{"n_experts": 128, "d_expert": 32, "moe_layers": [0, 1, 2, 3, 4, 5, 6, 7, 8, 9, 10, 11, 12, 13], "router_score": "softmax", "beta1": 0.95}
Below are experts of layer 11 (counted from 0) of a mixture-of-experts language model. Rows are named router (the router's row for the expert), up (a neuron's input weights, with its number), down (a neuron's output weights, with its number) and show model dimensions 0-159. Each number is 128 + 32 x the weight over its row's rms, rounded and kept within 0 to 255. Numbers have three digits each.
After each expert's rows: a language model's description of what the expert responds to; "raises" lists some tokens whose logits its average output raises strongly, later layers aside. This comes from a sample of Wikipedia text that the model never trained on.

# expert 1
router:110107174132125168168155132133146102142145072218101151155123058110109111122190139163145089140106109103116130094111107127090090144088147171169102151136110145092132180058095128118118115126140155147129149129174154161110119139141155136146133106088140161120100146117179143099138153158121071122079150132148056090083107104160103168080145121144181131103092147127083121095141100123102127136081068136109103081169147128182131093142146255133116165156189187113147140110115116096154105084051089
up15:136116132127088091129112142126160115139123074142133097093136103127124093120142131085131138131163147175111133123170080142114210144179160138096102171127088123060145132104126102153164166157110169071103159121141125093175112104133155153122199048048073114084146072094152095180123096152107114125119155136145136182170150116143139119190118145168129124127158143094067167059076071117139104116120121137099137150103109181126075074119154123170121156141107202112169130148071139164129192184139147
down15:075150121141099103098148087117126120087050091137214119153102163125128133092157168147100138115155140164106194177089088156108163084173131172122117144182110161101115079096134090093118168119080085125156126076090107091183139152143116128122169144105093154039122137158089109151099044143114206129203114169109155162145130145143165166150118104108133123161070143137148134147153172092108125166168115098124142156132126125123106100132184076102167085140172156115144140120110106188152129135142089
Description: Commas and closing parentheses ending a phrase or clause, plus following pronouns and relatives, e.g. "1977), nicknamed", ", and", "who", "He".
raises: "a ", "in ", "an ", "and "

# expert 17
router:106172134098082156174106066108202105117161139104123130203089154134167103148181129194085101164112124161155105091088083092168086098110111137158157099166127127115147159173105114096126123075153154150084038156130105111128072169138089158135119127168131108134116152145123201133120084104054097091137155188152140123146118136120163151092148092094134122115107084142132178129125050146118072164140166147119119146068104195111118145133144115187087106102111091142076108161117174126110119148121117
up1:075128090102109145122105137071101061099117175144158155157166093110151108134180159173085137139089131153184092097079109171129138118151154159103179103130100117110133143091155157135105121106086105179084077135155130165140120108135155107094126134121044131079115128167159140093166093111077151059139110142165107150137169134164084075147105109110133113141129112128199158179134124090126095174136185112190152091045140133198128098139162098143122099130163084145179169148148191123155104161086145
down1:116085161150128137147128107115100110128155160146158107099090137138147137081133154074178136087141138124116124104123102077056092147126172097087158103182122092089150191167135177168169117118184177090145163091117145134151123099071117167183126109149141144092145160125138147120144103160107119124131203127084118127177155130071176174171188091164156173110133179214147151104103131134136124144120158066125085118112094103129071100078136155196116160138089096100107135093201100103092129125075131
Description: The piece id inside words (idea, idle, Cnidaria), plus digits, commas and decimal points inside numeric tables and vote counts.
raises: "a", "o ", "y"

# expert 34
router:137115166155107180152126184110129187134066116145194133112183124089153147119128181115152133113107117130085147098164167145102103078106086117136098081109184120075107146152142133147148087155115102156116152133130140144144163066108092114190038088127100130130130074132166157110155194081163134130143148108102104141165106062137214080137183119110194121187116122063146132134167154061127175113094076112130131140137104131109133137140118158111149169106107128201123118092130096130090070110128127
up1:175089082113081140118047111165161137175093135160123133139169089135135135144166161155094154073157145133092120099078164078123102078143164100110148125106177129097085140085153118063155123095168080131101136052116196177130107111154176103193170143134125125181136131125156110100117178113125133085103057079121087136160117064137115196137127135130124136180167159117109127166167170140128127082163133137132148133154115155150142146143085134127082194093112139163136111106122128167057063153126147
down1:090131173147148109129124167096171162047109080081116072149189104147188068154144103157147164137112034165172181123116132133155181172129135077126144128077198102165179160088092066051122130120127164120133083195171113139132092073122117085140134168115073078116100120149149196101118120098139133119121051136181103119136099104133130105125117147127123127111126146091104154122149103163139148134139097127195146107123149115110160121123129114131150166118115112140146100085190142127149123162164099
Description: Middle and ending syllables of European surnames and place names, often Italian or Latin (Ferruccio, Mattarella, Fernandez), and species epithets.
raises: "i", "us", "-", ", ", "ia", "ia "

# expert 39
router:156089121124135099123110107122143041096111142143143126185104103129150186103111068154134146177166163153167123131144115099114087131141156147123195187102123121118104198130095099105113118148110120091138096090127174075141101103210153176091147099113128093098162120213133111159148133096138144144131100144144132115199168147144153054063179162140125131124139171146116165097143144131176123072068113071139135153123091110111141065143177150106103122186094110098087115154136195173145153164145109
up1:140115084191108144138075172134123121165141119173165166113160057131160115099102160163107145166120107124125147167124181118106103072106092100155171190093161093140132122122119120131115133133105074117151093094146067098093094096122118087166078142123119190138149132163115176103225150104164173146103169110122109122145142135135193029145140142142102121144124131154096172148101136113085103092147102162141102108106151140125119141126129050218100147125127072132107157067117122111136210119165112
down1:138138139100127127168070152160096152143130116086140116178139153100128109075162147165092143109109102129118098137137095128181130090106081139124117201116188094176185141120121152086099106096158080151085052130157088206138157088127104106142170143158096085171155105116124090106108091155124146127144172114156116118123176106144133131235107121068147136133141174158068119141189140107139164166061131124135142144124146132099165146106146101117120130119064079138182108051186093129129177160113104
Description: Word pieces inside ordinary narrative words, such as h-ind-wings, ex-cluded, ant-agonist, decid-es, plus words like year, However, every.
raises: "-", ", ", ". ", "("

# expert 63
router:141141134142154112128122087077102173153102112105131143125115077137089146121105112148143090124116145149166160102101104089159105149107076151050140183147111142078114137151107105105138161112103154134103128099128131181124093084093126104176095073148124145140156129158135063130122075121139131071121097130134151165139114161108117063196045097093196159100077198174134084140138152068105151170113197126141113098134099074116051143120099166161082152182193122135082130144151096134151119150157072
up3:125073108146114143160105068135138129148109134123128182190162163162141080129073120141188094094096204136063109064120143117153117086111171104164147156155094141151084161112135167124153127114093119159124084040155133174079139165121162135136139097074112111146129131167181153069071072180100074138136139070163130101135135131110102122131112151145148148130065139125149136153129118107132178114171101102129150125192116134137097116119168198098107147174114197094115088141188082132098119147102156
down3:126254115141114154108100102134120148069075128107118098110120090122134134135111186098094100111107158093135111145171065111157120124105099132195133157113141150146075092132085065141142104093148171173102121175115092142140074180136165106153105120186168107217103127135104093140112114164146172084119162124119114164159110100136146106103078111127116084126165182109134075148121139164113116150135116147165157132150094128052215177112109136140125134153127140157056118165140178087152094161120139
Description: Capital letters inside acronyms like TMC, HKSAR, AZE, EBU, and syllables inside transliterated Asian names like Qianwei.
raises: "s ", "s", "-", ". ", "."

# expert 42
router:171091113133115158194152123149097116113070087106049117132165058174108167143127139178170152127106135136173118144084175148124127102167097138157075134160104177087175169172168136138108099117080137147106091167141128133133104109099127160133161123123139107117151073188089102054119081107158084131081074099126145117087139124172168096209112111174127066155110119149148114178071162102174150134116157135163149105196131136098166159104103139146131126132194161162145129131143139098145078091160126
up0:131176075170150072112182123172078132127137071142048142211134098161154075124131096157167132125105151134139144142161109172113085114190114155144107168068110103106127145167113084130120124117130115142050076160119106151105111153114136144137119193177164113112133067143149101111080138154132047161123135133180087071124118149079096085133160147192134053114163067134097129119147155138099126161122214108118144142176071150133114121132099103112131171121139152155133115165098153114141150140143143
down0:110147213136093160117120138148149135159111070163139055136123138190097171138083067157059137179155137114074145103055162120150126091144123139113132158198138156109103142125143148111163094176173118125104148154166113130150124133170135118115105150114123072125161127090133118097101128099147145150121144116137199087123100142156110110127129171180093145148069152094176110090166164164127106107122131162119090117087070159158118168133181116086111134089140085122051143100088134131200207090111087
Description: Short pieces inside names and words, such as Qu-in, M-ore-over, plus "is"/"was" after an article title, often in taxonomy text.
raises: "one ", "a ", "to ", "one", "the "

# expert 5
router:144135083132162147130176128086134168125140131117138054106145088077157109105108146138153131137153073179073109143086157117155167179124135177140110105099123117178098195170155110125136114093181080106162073105138041073082152095133096126133156116131148169135169135091178091090143127085136081069093165082143203141124133082107108151069178129099160146142079148105152061132154160107173110117121149182147160131116190087182117139093099117127149113087149093118152141118161107158133135162145125
up15:133149076074090135170161200053089098131145159103154118113129119180123103140081157148106205091109149214131093147146120165166111136141114106118155158131146159105112131093152081144134093109127079112131047108120139128115124145101169094056162155127107112136090111118078119140138159134136096136156130125134119129143159135147160207100194154174104148158135108076159152069088143086189146091108115153098131134132115177155076086104131091157128104083107168087188159157120152085112154182165097
down15:104117135099125153129129146093151118145152121117132071101109088129199114104153160133052118114106151166069147142174127110078121110201155113159192086137099149172063109112088081132164126124073173159108180137096111157072064150186079140139101103091105144120071110119109124134124154116102172169108132061096166136128161105127134121121129149115130157130129119142046138117147136117126119177099163197115135216090104152183139121115078142150178119169113170094101179154130157120101134113188090
Description: Table cells, pipes, dashes, line breaks and the closing = of article titles, especially football clubs, seasons and leagues.
raises: "\n\n", "P", "N", "The ", "In ", "T"

# expert 21
router:145117119085127131129071150121130093140101169138105166153114121077077061167098128111144148121139099159166081100061110190132115175165173093122140084116122117105073137095198137117122128150139170069164136137175100185134094188150134184130125112155152100111127117129097083152095054108113144121112157135113201128128110134138134110179139113056130136116151185107091146151182155147147087155103188152079111129196164191160101109104137148151136134179128176084149158140121192100120171108156097
up2:125140171075064138109119163126080104130103117181139154075104089124081113127114170087128140131124153151122036162139116118101204151142138172108150066138103106127101077105118130125162116160153106086131166091141124101174145162142185157136098138170076142095052188103144127103113141124131105098127187141190108126165215099082102145127132117064095134105089170108083167145110100161119126140140132120121160123209146179126104123145077098154139161127123194115114107191133172159088141135114145
down2:124089109120095159122149104094187117138159126101137126164108088145137144118140155130154202160161111138078153173090098136118117125196126085089077167184152099083118160091115179032098116145162098076140175131163132079092105116156150109157142138129140131105097143106120183152108118158142155177055110135115130129169163158188092080101106106144135106133127090095173115130169157151156111203064120130111053120144158092116145138099100137134096174187111135168151086167140115163082056123130109
Description: Capital P and similar capitals beginning proper names or table entries, like Pistons, Penguin, Presented, plus table separators and years.
raises: "ra", "rel", "fe", "t"